{
  "experts_per_token": 1,
  "d_expert": 272,
  "hidden_act": "xielu",
  "moe_layers": [0, 1, 2, 3, 4, 5, 6, 7, 8, 9, 10, 11, 12],
  "router_score": "sigmoid",
  "normalize_top_k": false,
  "routed_scale": 2.0,
  "balance_bias": false,
  "init_std_router": 0.017,
  "vocab_size": 16384,
  "norm": "rmsnorm",
  "optimizer": "muon_variant",
  "batch_tokens": [16384, 32768, 49152],
  "max_seq_len": 1024,
  "max_steps": 9025
}
Below are experts of layer 5 (counted from 0) of a mixture-of-experts language model. Rows are named router (the router's row for the expert), up (a neuron's input weights, with its number), down (a neuron's output weights, with its number) and show model dimensions 0-255. Each number is 50 + 15 x the weight over its row's rms, rounded and kept within 0 to 99.
After each expert's rows: a language model's description of what the expert responds to; "mostly gets" lists some tokens that are sent to it at least half of the time. This comes from a sample of Wikipedia text that the model never trained on.

# expert 13
router:35 86 56 77 34 36 46 50 60 59 39 42 22 33 62 56 22 35 61 27 53 30 61 51 68 53 32 49 37 61 47 43 33 73 55 18 71 57 56 46 28 28 48 60 61 40 45 53 87 70 31 33 49 55 55 58 40 28 50 72 43 36 29 40 46 29 56 63 52 53 63 56 81 53 64 45 62 48 26 35 62 19 49 12 52 45 55 62 33 72 56 35 52 42 52 48 62 43 37 54 47 50 41 51 67 44 44 26 10 28 34 24 30 78 91 48 52 72 23 53 62 42 50 78 27 18 70 47 51 48 61 68 32 49 43 40 49 41 50 55 59 74 30 43 37 51 51 72 53 34 53 48 65 12 40 65 55 61 35 42 43 57 76 41 64 37 50 62 36 35 54 45 61 56 55 37 51 47 55 52 33 35 39 68 56 44 51 40 45 72 17 56 43 24 45 64 55 47 39 74 35 18 54 42 36 35 37 60 28 63 65 45 45 42 56 23 72 57 61 55 34 60 40 47 59 30 59 61 36 54 60 59 50 49 19 55 34 61 40 42 58 39 62 38 44 17 61 28 47 60 66 74 55 48 33 64
up3:49 37 43 62 35 30 71 44 36 62 71 76 32 76 44 64 36 38 32 47 58 64 58 46 49 55 73 49 52 42 77 15 22 60 57 41 54 53 56 54 35 26 34 54 47 11 63 73 79 50 53 46 63 55 32 46 44 34 43 53 81 40 56 60 54 36 70 77 28 53 47 43 56 62 46 51 36 50 36 23 55 59 57 58 58 48 44 39 35 47 59 73 77 71 63 58 37 59 30 59 48 74 53 53 40 66 48 81 69 48 12 41 29 26 71 70 49 49 56 74 53 48 57 60 53 60 83 63 59 60 77 61 56 53 45 45 34 50 60 53 76 51 24 24 48 69 47 69 68 25 40 37 76 67 49 27 44 78 52 33 27 51 60 47 23 31 34 56 71 27 64 79 76 50 29 46 52 56 52 51 32 70 32 73 22 33 55 52 71 80 63 56 28 68 56 27 67 36 58 31 40 40 57 57 22 55 50 76 42 51 40 41 49 42 42 45 62 65 31 55 60 58 44 55 55 48 76 57 62 62 54 54 59 68 66 71 41 69 53 57 21 48 61 48 68 46 50 52 55 53 42 59 38 44 34 33
down3:56 52 37 60 67 48 48 54 58 52 70 51 50 36 34 39 48 53 50 68 52 54 49 56 75 49 69 62 48 57 93 17 50 41 43 57 30 34 42 42 47 44 69 53 30 52 36 72 33 47 55 57 56 52 53 41 48 67 34 45 54 61 56 53 73 47 40 16 47 67 35 73 60 36 62 55 27 57 72 46 79 36 49 58 46 78 36 54 63 59 71 35 62 52 52 52 49 45 55 56 44 50 52 52 03 60 39 31 31 44 76 32 37 48 34 39 60 92 68 79 37 76 52 51 52 39 77 20 58 27 58 08 53 37 35 63 66 69 54 35 24 29 57 36 28 46 60 44 44 68 18 36 31 47 51 48 65 62 41 72 66 52 42 77 41 63 46 59 77 59 65 59 17 46 64 20 68 46 43 50 51 21 64 61 59 76 37 58 39 42 64 26 67 58 44 61 33 67 52 71 75 68 53 72 64 62 46 75 39 37 64 43 50 43 49 55 37 44 48 56 57 41 61 34 60 74 53 62 65 48 59 44 49 43 15 53 72 72 44 21 35 44 65 60 36 57 46 52 56 49 49 75 64 48 26 21
Description: Auxiliary do and fillers
mostly gets: " do", " does", " did", "disambiguation", " Did", " EM"

# expert 21
router:47 93 39 76 35 52 61 46 43 57 32 56 37 50 56 49 29 27 52 61 63 62 64 60 63 69 51 55 37 73 39 49 44 81 25 29 44 50 56 64 26 26 37 55 44 40 34 42 52 68 42 39 47 39 66 53 49 53 54 63 58 40 26 21 48 34 57 46 84 60 62 43 52 61 59 67 41 61 47 35 70 18 42 34 37 57 70 71 46 56 49 34 59 29 64 43 47 57 53 48 56 51 23 56 59 44 44 27 43 52 56 40 49 78 52 58 35 62 42 56 42 37 48 69 34 32 64 47 56 57 38 62 54 62 34 48 36 39 54 02 63 73 37 53 54 52 19 75 43 71 78 35 61 34 48 70 47 54 47 33 53 41 46 47 69 41 57 51 47 46 38 41 42 71 63 39 60 69 41 64 56 37 45 61 40 28 61 40 62 61 21 70 49 24 30 74 30 66 36 77 03 05 53 21 46 56 22 53 39 67 47 57 47 73 33 27 53 28 38 52 40 68 47 65 66 31 71 73 42 21 45 58 49 42 45 58 18 68 41 58 62 37 41 25 40 57 57 41 43 43 78 72 55 43 51 54
up3:51 61 38 74 42 33 46 67 57 50 50 59 40 50 64 51 66 55 40 56 76 42 49 38 58 77 37 36 39 69 70 60 39 71 46 62 60 23 87 27 50 30 70 55 73 33 39 39 53 33 35 65 49 35 47 27 18 54 50 66 29 53 44 78 54 56 50 99 61 64 62 34 49 46 63 67 44 47 39 33 44 47 59 39 57 51 48 56 46 47 56 31 19 50 57 70 34 56 55 48 52 37 52 07 24 59 56 53 56 48 53 45 75 86 72 43 32 39 46 44 64 49 54 52 71 32 38 54 63 70 44 67 38 52 54 49 13 59 60 44 51 58 36 33 45 21 40 44 34 66 58 58 35 41 34 57 30 74 25 56 65 49 54 67 39 59 41 52 50 69 61 38 41 58 40 55 51 60 46 34 36 19 57 55 26 29 29 57 46 52 19 71 68 61 52 61 39 64 25 55 56 32 80 52 48 22 55 25 65 52 58 50 38 58 24 80 35 46 62 59 50 42 52 72 62 61 21 52 35 37 57 29 52 48 79 71 37 85 47 50 61 62 31 50 23 37 68 56 49 52 58 41 30 67 30 38
down3:32 91 40 51 53 53 24 86 92 64 61 17 49 39 89 52 43 73 28 50 34 49 48 28 55 50 82 42 32 42 66 59 54 43 43 44 72 56 40 43 45 66 69 62 55 54 48 76 60 19 52 58 61 52 81 34 57 60 63 76 58 50 60 55 32 38 48 64 63 63 44 55 41 73 41 66 46 36 63 49 61 44 50 59 05 35 70 77 60 45 54 49 67 64 61 56 47 59 68 59 49 40 48 44 45 46 46 68 48 52 77 66 48 41 54 31 37 65 54 46 47 71 58 46 33 32 30 46 58 52 20 57 49 62 46 52 46 40 56 58 44 56 64 57 46 54 62 69 49 55 83 38 46 41 51 59 29 77 52 54 50 62 73 47 61 24 46 61 59 54 60 25 56 43 57 36 84 69 28 42 46 56 22 58 38 60 75 59 27 49 50 40 27 61 60 49 41 47 64 43 74 44 31 65 65 46 29 32 52 43 42 34 53 60 46 46 77 57 37 79 60 62 28 39 62 65 44 35 80 47 68 56 67 37 52 55 56 34 13 54 65 63 72 32 67 65 28 36 82 51 85 43 52 53 30 58
Description: Middle digits of years
mostly gets: " Ken", "eenth", " Hil", " sequ", " Earl", "rote"

# expert 10
router:34 73 44 68 25 39 69 51 37 76 17 38 33 30 58 42 37 44 47 46 36 41 66 59 35 61 43 70 51 79 32 65 40 69 47 36 46 53 60 71 29 55 46 47 65 38 37 61 57 67 50 26 46 56 64 58 22 47 69 79 60 34 21 24 63 58 38 70 41 58 83 36 62 64 63 57 45 66 54 28 48 30 59 38 47 48 70 41 49 54 68 63 44 55 47 29 76 57 60 53 60 51 48 47 52 30 14 53 26 31 14 32 47 65 42 30 63 62 54 64 71 08 50 78 21 62 62 36 53 41 55 41 45 44 45 57 64 40 36 33 53 57 57 77 55 41 52 67 39 52 80 59 55 29 34 65 55 48 49 51 44 38 52 53 64 16 40 62 27 44 47 31 46 67 51 54 42 82 39 53 19 40 26 74 24 47 71 36 61 47 43 56 43 55 21 45 44 51 55 73 15 23 45 48 43 65 28 58 59 44 40 52 31 41 59 23 79 56 39 47 48 57 55 49 74 49 67 68 45 48 52 71 51 46 48 52 50 70 47 73 70 40 39 19 51 44 55 35 37 50 54 80 58 35 50 40
up3:44 99 74 47 44 51 45 54 59 40 69 34 40 53 47 61 57 56 16 33 44 49 45 51 15 25 58 47 50 40 62 27 52 29 63 39 47 48 42 64 44 43 44 49 36 54 42 39 38 80 56 31 99 63 37 35 54 24 71 62 37 48 67 57 26 43 55 51 61 45 38 60 67 74 26 49 54 56 41 54 38 69 45 90 62 52 42 36 53 46 52 45 76 56 58 58 35 57 60 66 77 54 50 59 50 46 56 54 37 64 50 82 59 70 35 54 54 54 28 33 48 52 56 27 24 65 61 59 73 60 71 36 50 42 58 73 39 49 89 18 39 47 52 34 75 54 85 61 61 64 48 63 63 66 58 56 47 56 43 30 72 49 45 33 55 55 60 35 62 85 46 55 61 36 41 60 67 55 38 35 24 35 63 38 43 43 50 58 23 51 55 71 34 35 45 47 54 36 70 55 37 27 61 56 45 57 73 36 41 26 41 27 52 72 31 60 58 48 67 75 47 83 45 57 64 51 77 55 69 35 59 50 35 37 49 64 47 18 54 39 62 51 48 52 38 32 50 44 89 62 41 31 42 49 64 70
down3:49 34 48 49 43 85 44 47 45 70 62 65 31 54 46 23 14 41 47 48 39 60 78 67 57 34 41 53 57 55 70 93 81 26 58 17 27 36 26 64 56 43 44 55 62 47 37 37 51 37 58 41 28 44 38 58 49 48 60 79 63 57 48 63 56 78 40 43 41 76 63 41 40 68 57 45 35 48 36 52 64 38 66 25 48 25 65 74 55 49 47 70 54 38 47 39 60 73 45 26 53 65 79 43 19 60 38 57 68 59 57 65 74 45 62 57 29 52 53 59 76 58 57 55 39 63 42 50 39 34 67 49 56 53 42 46 51 33 69 44 56 87 53 49 40 74 25 68 53 45 34 35 51 56 35 29 81 41 65 42 52 56 62 45 66 56 38 50 51 53 29 45 52 45 60 36 62 63 47 54 38 71 80 44 62 49 34 37 52 90 49 17 68 38 67 30 51 53 26 50 34 52 45 57 68 55 40 48 68 44 47 39 26 21 34 19 31 50 36 64 45 45 31 70 55 63 69 49 35 61 65 74 77 20 28 45 65 45 51 61 51 47 54 27 34 63 56 36 33 52 34 36 35 33 21 43
Description: Digits inside numbers
mostly gets: " million", " century", " billion", "century", " non", " Glen"

# expert 20
router:56 80 32 68 38 21 56 52 64 56 30 47 63 15 68 57 44 53 61 58 40 68 55 84 42 64 35 44 40 75 38 56 50 59 29 34 45 40 81 85 49 58 36 63 51 60 36 28 54 48 63 26 19 54 77 71 43 25 37 69 52 47 36 41 41 58 54 67 54 60 56 47 71 41 55 48 39 39 26 37 70 48 47 39 36 60 63 27 42 62 58 37 62 49 54 35 53 38 30 56 53 32 46 69 54 39 42 28 30 59 23 35 28 73 59 56 57 58 42 61 53 27 15 83 46 53 53 62 56 70 58 53 19 59 23 43 49 48 80 36 57 80 07 60 52 48 49 65 64 42 69 46 52 27 48 44 60 42 33 40 51 38 46 28 66 49 48 54 35 43 42 30 48 65 61 31 39 69 57 73 38 35 35 51 41 34 49 31 66 32 29 64 37 26 33 59 32 60 38 78 41 25 27 41 55 48 32 61 51 48 59 44 55 51 47 24 74 66 47 77 41 65 56 51 39 45 45 71 42 69 54 63 80 74 38 65 47 42 54 59 72 28 54 35 29 46 78 59 55 58 63 38 73 55 40 55
up3:82 52 47 56 74 80 70 50 39 44 48 53 52 40 69 76 45 48 56 21 46 25 33 48 60 57 47 66 60 36 54 46 64 54 22 67 52 53 53 53 82 59 52 60 67 38 38 46 45 39 60 47 70 56 47 55 32 46 47 36 38 46 38 80 26 43 38 50 53 56 61 45 44 51 23 62 35 58 83 30 60 54 68 55 55 65 57 35 21 54 44 58 35 36 61 64 47 26 62 39 64 44 32 61 60 58 55 38 60 52 38 57 51 40 58 48 73 33 58 41 91 55 44 46 73 51 50 67 13 26 57 37 75 77 56 47 41 48 44 41 27 78 47 56 44 59 26 49 32 56 35 56 36 70 54 57 54 62 29 57 54 68 42 26 52 71 40 63 46 50 48 52 27 32 49 27 69 88 24 62 46 52 46 62 72 62 46 55 48 72 00 65 57 42 53 58 53 57 59 59 48 41 15 64 50 30 46 40 71 40 54 33 67 67 40 41 84 65 43 31 54 52 70 69 48 62 28 31 43 44 47 79 70 32 26 21 46 54 33 37 62 66 45 53 25 39 35 51 17 33 38 40 49 48 31 48
down3:50 38 67 32 48 40 56 18 44 45 55 30 52 51 69 44 65 61 62 36 40 37 64 50 56 54 65 43 50 41 61 75 52 58 52 35 27 56 58 43 64 08 48 44 29 61 55 71 49 39 47 37 72 59 58 46 64 22 47 89 58 37 56 29 75 21 14 36 57 36 35 33 62 50 42 82 62 61 29 41 45 62 34 50 25 52 32 36 35 37 70 28 52 55 37 51 63 26 60 50 33 75 32 41 54 45 28 53 55 48 31 46 49 33 17 50 63 53 47 59 48 35 28 56 12 57 62 37 54 42 64 50 59 42 66 71 57 69 35 69 71 55 42 44 53 28 73 77 50 53 29 59 48 78 20 39 26 63 47 29 48 36 51 42 57 43 68 58 42 67 55 57 45 61 53 56 58 69 69 65 30 73 55 55 51 66 50 59 52 54 33 43 51 54 59 53 20 70 70 58 62 54 35 57 51 43 32 42 49 41 65 48 42 43 71 64 47 37 42 16 38 69 26 60 58 49 21 42 60 59 82 38 32 19 41 49 64 51 23 36 44 56 71 39 68 55 08 26 66 67 52 20 41 53 57 49
Description: Word-final fragments
mostly gets: "oph", " Kitt", " Arthropoda", "yg", "gy", "gh"

# expert 8
router:27 72 40 70 31 49 19 29 37 49 45 86 44 32 63 52 32 37 56 41 51 55 24 64 44 60 25 52 54 74 30 50 56 70 46 47 66 19 53 58 35 30 40 40 86 50 28 30 56 50 64 55 41 32 48 66 25 41 37 51 26 58 38 40 54 41 42 59 47 47 44 45 77 50 63 56 55 36 37 53 76 31 52 42 38 56 46 48 32 81 38 62 56 45 39 33 65 44 25 61 67 37 54 62 66 23 51 25 48 57 46 24 55 86 84 33 47 64 59 45 34 46 66 41 21 42 54 38 55 66 58 44 48 63 43 60 48 35 39 68 38 78 24 49 78 72 52 79 50 46 81 42 61 47 54 54 56 60 45 37 68 49 78 33 84 60 43 46 43 46 57 54 75 47 41 62 42 55 71 60 31 34 44 67 45 47 58 43 77 40 40 65 24 39 39 74 11 75 39 60 54 18 37 22 47 38 41 43 49 73 56 40 40 29 23 37 63 53 60 47 28 51 37 53 53 50 61 76 37 61 67 69 39 39 41 37 55 55 36 77 67 34 54 28 46 59 55 62 39 61 69 45 50 55 40 64
up0:44 74 58 27 28 54 68 50 25 35 52 35 50 58 59 35 74 47 32 59 83 58 66 49 42 54 29 56 43 45 62 57 82 39 65 36 26 46 46 62 59 45 69 53 44 61 46 67 24 52 30 40 30 43 74 56 54 45 49 44 59 50 50 40 44 41 61 66 18 44 43 26 49 42 62 54 72 47 51 45 24 69 56 61 70 49 53 68 29 14 34 41 49 35 59 46 26 45 60 46 15 54 69 31 47 54 66 18 57 57 50 37 59 46 57 66 40 44 54 67 53 52 43 59 44 36 47 70 65 46 56 47 54 67 69 55 42 64 25 71 79 67 51 54 50 33 48 36 57 49 23 56 74 43 48 43 57 41 39 72 38 43 44 65 54 48 39 31 26 66 78 60 28 34 59 69 55 57 32 42 55 59 63 34 91 24 23 58 50 44 63 42 41 46 55 24 52 48 48 57 64 37 41 63 45 44 26 58 41 59 52 42 65 31 65 60 59 51 50 50 63 45 75 45 56 17 55 60 43 62 68 65 26 23 22 51 37 63 61 79 98 61 24 41 74 26 31 61 08 49 32 24 51 44 39 45
down0:48 44 44 71 59 60 56 42 69 73 75 38 65 36 50 53 55 46 46 19 39 74 47 72 40 67 41 72 56 62 50 66 43 31 74 18 74 59 61 63 52 52 30 62 50 52 61 37 71 62 59 60 58 20 50 68 56 60 32 39 29 60 44 57 61 25 37 38 17 24 24 40 24 65 57 59 50 72 53 48 54 75 51 39 43 38 48 45 50 58 78 81 70 52 38 80 44 42 27 78 60 43 44 63 14 38 43 68 50 54 21 66 42 24 47 64 42 47 31 63 43 49 49 44 51 42 31 49 33 44 33 51 49 72 48 45 08 73 22 48 69 50 56 48 68 14 54 26 57 44 44 33 35 66 61 62 44 97 47 42 46 52 46 48 59 42 71 29 55 63 44 44 49 46 54 41 52 48 37 35 87 49 59 44 58 50 39 48 47 61 61 61 53 68 47 46 48 51 49 27 62 59 44 37 66 38 49 60 35 48 58 49 91 41 23 63 68 60 47 77 44 44 46 61 47 74 12 12 54 47 55 42 55 51 66 47 29 28 65 53 48 68 39 56 30 39 43 40 39 75 49 42 66 33 43 50
Description: Table and list delimiters
mostly gets: "|", " •", "See", "=", "):", ":"

# expert 1
router:21 70 46 60 30 30 57 45 53 81 36 71 37 36 60 36 37 31 54 43 47 40 78 76 45 53 28 78 11 64 23 54 33 66 41 30 42 66 79 47 18 51 53 61 61 49 39 42 57 30 52 43 44 50 61 57 52 42 57 66 42 38 07 48 32 40 66 45 54 44 39 47 46 53 54 43 49 28 32 42 51 41 44 43 36 60 58 51 52 56 69 38 48 63 57 55 46 34 16 53 28 31 43 65 53 37 40 12 34 49 49 39 24 73 46 34 31 71 45 67 42 24 51 56 32 23 59 46 70 86 57 40 43 63 38 19 48 50 60 43 44 85 45 63 62 40 40 64 31 51 69 59 55 51 44 68 60 56 51 50 49 37 49 34 64 47 29 55 30 27 61 28 59 55 33 30 34 48 43 56 61 33 45 72 55 25 47 36 64 70 45 46 49 48 35 32 44 54 08 63 42 51 31 68 49 69 56 55 43 61 68 61 63 31 38 17 54 58 77 73 23 65 29 37 45 53 38 69 33 66 40 68 42 30 40 46 58 58 63 45 86 36 45 32 56 58 67 35 37 54 74 44 59 49 32 50
up3:48 40 43 45 59 20 75 59 38 36 59 57 61 32 78 52 56 51 62 55 41 90 55 66 54 64 54 83 65 51 21 64 58 42 47 36 50 61 44 31 47 54 35 65 17 65 60 54 48 42 63 60 48 61 37 56 56 67 71 51 71 45 38 62 10 65 76 50 49 55 36 49 48 53 31 40 85 62 53 34 54 60 71 50 59 72 68 76 43 47 49 38 44 64 60 46 50 07 36 25 30 61 38 65 48 64 48 41 48 67 20 59 56 66 41 79 56 87 52 47 37 42 31 53 45 54 54 49 98 46 35 44 34 38 68 57 30 37 53 30 40 54 42 45 62 47 26 51 20 37 79 76 44 67 48 45 30 67 64 54 50 47 56 77 47 62 20 48 41 14 49 50 49 53 61 51 59 18 46 53 43 78 76 44 52 38 64 47 60 48 26 45 24 46 59 35 56 57 26 54 50 40 57 59 51 56 53 62 35 40 58 63 72 42 12 43 36 61 44 81 53 46 43 45 41 40 35 48 60 39 55 45 65 53 52 33 27 36 41 53 48 54 71 38 66 48 15 48 59 20 76 44 49 65 56 38
down3:54 55 38 29 56 37 60 67 35 49 26 33 55 60 20 49 64 41 31 47 49 60 57 46 72 55 68 59 43 70 67 69 66 51 27 63 73 56 68 60 49 82 57 32 84 36 49 29 57 82 84 67 53 47 56 33 31 56 28 46 76 59 72 33 54 55 49 70 54 81 30 64 62 57 43 44 71 59 52 61 55 70 52 81 38 68 27 74 30 46 17 55 36 62 33 57 36 42 42 64 45 42 55 53 17 61 49 55 33 36 47 32 50 62 48 24 35 65 43 53 17 54 61 57 25 52 81 74 64 78 50 43 74 46 59 62 68 65 56 76 44 69 64 61 50 52 60 29 49 65 34 56 42 39 85 38 46 50 49 59 46 38 49 71 63 44 50 53 37 39 54 27 53 54 48 46 49 55 31 48 49 61 50 81 39 72 51 20 72 44 61 61 26 50 49 70 30 55 79 55 63 48 19 28 53 40 50 50 45 51 41 68 55 47 34 36 77 31 61 69 40 35 65 78 60 75 71 59 52 28 50 61 37 37 69 66 40 58 42 49 59 55 47 65 62 51 56 64 52 77 48 60 53 83 57 43
Description: Table cell separators
mostly gets: "%", "\";", " percent", ");", " mm", " |"

# expert 22
router:67 87 50 70 28 49 53 62 44 53 42 48 37 46 48 41 32 15 64 61 60 66 49 55 60 64 59 52 46 72 42 61 43 70 41 29 47 48 62 68 10 47 42 58 50 45 30 51 59 81 35 31 56 33 50 56 42 43 40 68 58 36 16 30 50 28 40 45 68 59 42 37 49 71 62 58 45 56 33 34 66 28 51 35 41 61 53 51 55 79 63 40 47 39 57 39 56 48 45 36 59 48 27 55 45 39 29 31 31 42 51 35 39 57 64 51 72 74 41 58 50 22 60 81 20 59 75 50 67 42 57 47 44 66 37 44 44 27 52 24 45 87 35 61 44 47 48 70 56 48 76 34 52 27 44 55 50 64 29 45 40 39 58 38 70 21 50 59 43 41 55 34 48 45 54 35 53 82 56 44 37 33 45 72 57 37 55 44 68 61 36 77 43 34 33 59 42 78 24 83 09 05 44 47 44 68 16 50 33 73 53 55 52 69 37 22 66 24 38 38 31 67 60 60 50 36 71 63 28 27 49 62 44 56 44 60 46 68 37 73 65 39 47 31 43 56 50 52 41 53 57 61 53 55 52 73
up3:44 52 63 80 49 54 76 37 69 71 37 31 53 35 99 61 55 34 32 25 31 51 42 49 63 51 70 50 26 38 37 66 35 61 62 59 54 30 55 62 28 55 50 53 59 55 55 49 69 64 32 56 51 11 59 56 55 48 44 44 68 08 29 35 39 27 38 60 47 43 48 44 65 34 39 44 47 45 58 19 30 47 51 57 82 56 56 51 59 58 45 57 53 61 57 53 31 53 65 49 40 92 55 37 78 48 40 67 44 51 40 38 50 40 49 67 53 50 60 32 65 42 38 62 37 75 57 19 39 59 37 42 32 85 52 79 46 75 50 25 33 58 68 34 42 37 26 65 73 37 75 43 78 30 31 42 50 41 64 70 63 35 33 53 48 32 22 47 65 62 53 32 57 47 71 29 76 62 34 61 44 57 69 56 51 31 53 69 24 75 85 42 68 38 20 45 49 51 58 34 74 46 64 35 53 50 67 32 27 44 39 50 50 46 42 51 63 54 27 26 45 64 51 63 27 47 63 31 60 53 41 59 48 47 58 48 34 50 31 43 52 40 44 34 26 37 57 46 74 40 52 53 73 35 43 48
down3:47 56 82 39 53 62 57 78 35 29 69 17 61 44 53 57 57 54 49 44 54 53 22 48 41 68 40 39 24 69 40 73 63 64 63 62 51 70 52 50 52 54 62 51 44 25 35 45 71 48 55 52 52 63 43 43 45 53 30 48 39 57 33 46 64 45 44 63 48 77 61 56 14 65 51 83 42 36 60 53 45 58 58 46 44 62 73 52 37 72 60 70 41 31 57 44 44 35 30 70 41 65 64 39 39 37 77 29 34 61 70 51 36 44 36 40 50 49 50 58 26 34 60 58 64 32 16 28 53 47 38 33 57 44 73 56 41 39 71 69 55 55 57 27 30 32 73 21 32 41 27 69 55 46 44 35 40 34 70 47 68 32 50 55 46 54 56 31 62 59 50 27 58 77 51 60 59 49 99 64 56 71 41 62 60 53 38 15 29 56 57 39 43 49 46 31 49 55 29 55 52 26 57 60 46 58 66 23 32 63 20 40 44 58 49 39 70 50 56 71 81 50 52 40 60 37 60 54 82 77 59 65 45 40 66 60 78 50 46 35 69 50 35 17 51 17 56 61 50 14 47 59 30 39 44 64
Description: Year digits
mostly gets: "|---|---|---|---|---|", "|---|---|---|---|---|---|", " am", "|---|---|---|---|---|---|---|", " Wang", "|---|---|---|---|"

# expert 14
router:59 64 39 67 38 44 59 28 48 49 55 62 54 51 66 61 60 58 56 56 69 18 26 58 47 54 24 51 41 53 41 49 64 76 76 23 41 29 52 67 47 42 16 68 49 56 30 33 75 55 29 71 46 55 47 76 73 56 31 72 54 36 31 32 38 43 49 69 39 47 45 52 59 90 41 77 33 33 48 07 42 09 48 45 36 54 65 34 10 39 61 63 55 71 40 52 70 39 25 72 44 46 49 44 66 37 38 42 48 44 43 28 57 64 58 71 48 45 18 40 48 55 40 64 46 35 49 56 38 62 52 48 51 45 36 48 62 15 82 64 70 78 39 51 55 35 36 66 70 44 51 49 70 27 29 61 46 46 57 32 46 33 58 49 67 45 46 55 30 36 53 31 61 75 51 70 72 42 49 46 57 52 32 53 65 65 54 49 64 24 34 52 46 37 36 52 60 85 22 44 33 42 30 44 29 49 39 45 58 56 69 21 49 49 34 16 62 45 59 63 45 67 45 41 59 37 67 69 35 52 43 54 64 50 47 21 45 56 42 75 51 40 54 28 32 38 42 69 35 73 75 63 53 47 28 55
up3:72 56 42 56 70 47 46 22 65 38 57 72 53 49 64 57 54 49 58 62 57 37 64 46 50 83 36 46 31 52 46 67 65 21 51 69 33 58 62 60 35 48 44 70 32 45 27 35 53 35 45 47 63 60 27 60 74 75 50 66 22 39 32 47 62 69 38 56 61 78 66 43 74 58 54 63 57 73 59 54 54 38 54 56 65 15 57 66 57 74 71 45 55 31 50 41 36 67 47 42 64 63 32 59 50 61 46 41 71 46 87 74 47 62 75 54 53 16 55 57 36 71 43 50 38 63 61 69 53 33 33 60 33 40 67 61 75 75 52 40 25 34 23 55 73 56 52 21 53 54 63 64 35 53 73 41 41 39 68 46 66 50 42 45 38 60 47 70 68 71 55 58 44 55 50 35 75 50 49 60 38 79 65 47 25 42 38 50 69 67 36 75 27 71 42 38 47 65 41 31 39 46 41 71 56 49 53 50 28 55 49 44 25 61 49 46 28 94 36 63 43 46 17 54 48 36 66 61 44 52 29 34 82 34 36 29 70 63 43 49 36 29 93 52 44 66 42 58 51 31 37 52 78 53 44 44
down3:38 67 54 61 46 60 57 77 65 62 62 37 36 51 56 67 30 52 45 74 40 40 43 63 53 43 82 74 55 60 44 70 50 78 56 65 25 40 55 37 44 51 30 18 55 59 50 44 47 32 54 49 60 28 63 14 51 62 37 62 35 33 42 54 63 47 28 54 63 63 57 54 31 53 55 33 42 40 53 22 39 47 56 73 44 37 22 38 58 55 50 77 27 38 74 77 59 37 35 50 53 52 37 38 28 38 67 20 64 47 55 41 33 57 50 23 32 36 66 41 74 34 35 59 71 50 17 56 53 64 57 59 48 66 39 46 45 67 62 31 67 37 38 25 51 40 64 80 22 32 43 69 60 55 60 64 46 71 38 34 49 34 56 37 42 47 72 38 85 42 32 36 35 54 64 63 69 77 49 22 49 59 55 49 72 61 71 87 59 24 31 70 73 31 62 40 57 65 64 44 56 50 41 61 32 42 53 33 28 61 60 55 34 36 71 39 23 32 29 54 51 54 67 49 44 64 60 47 42 32 55 71 62 55 40 49 56 27 65 69 20 66 28 56 43 56 26 45 55 45 69 34 49 16 43 60
Description: Range and score separators
mostly gets: "–", "/", " +", "_", " /", " −"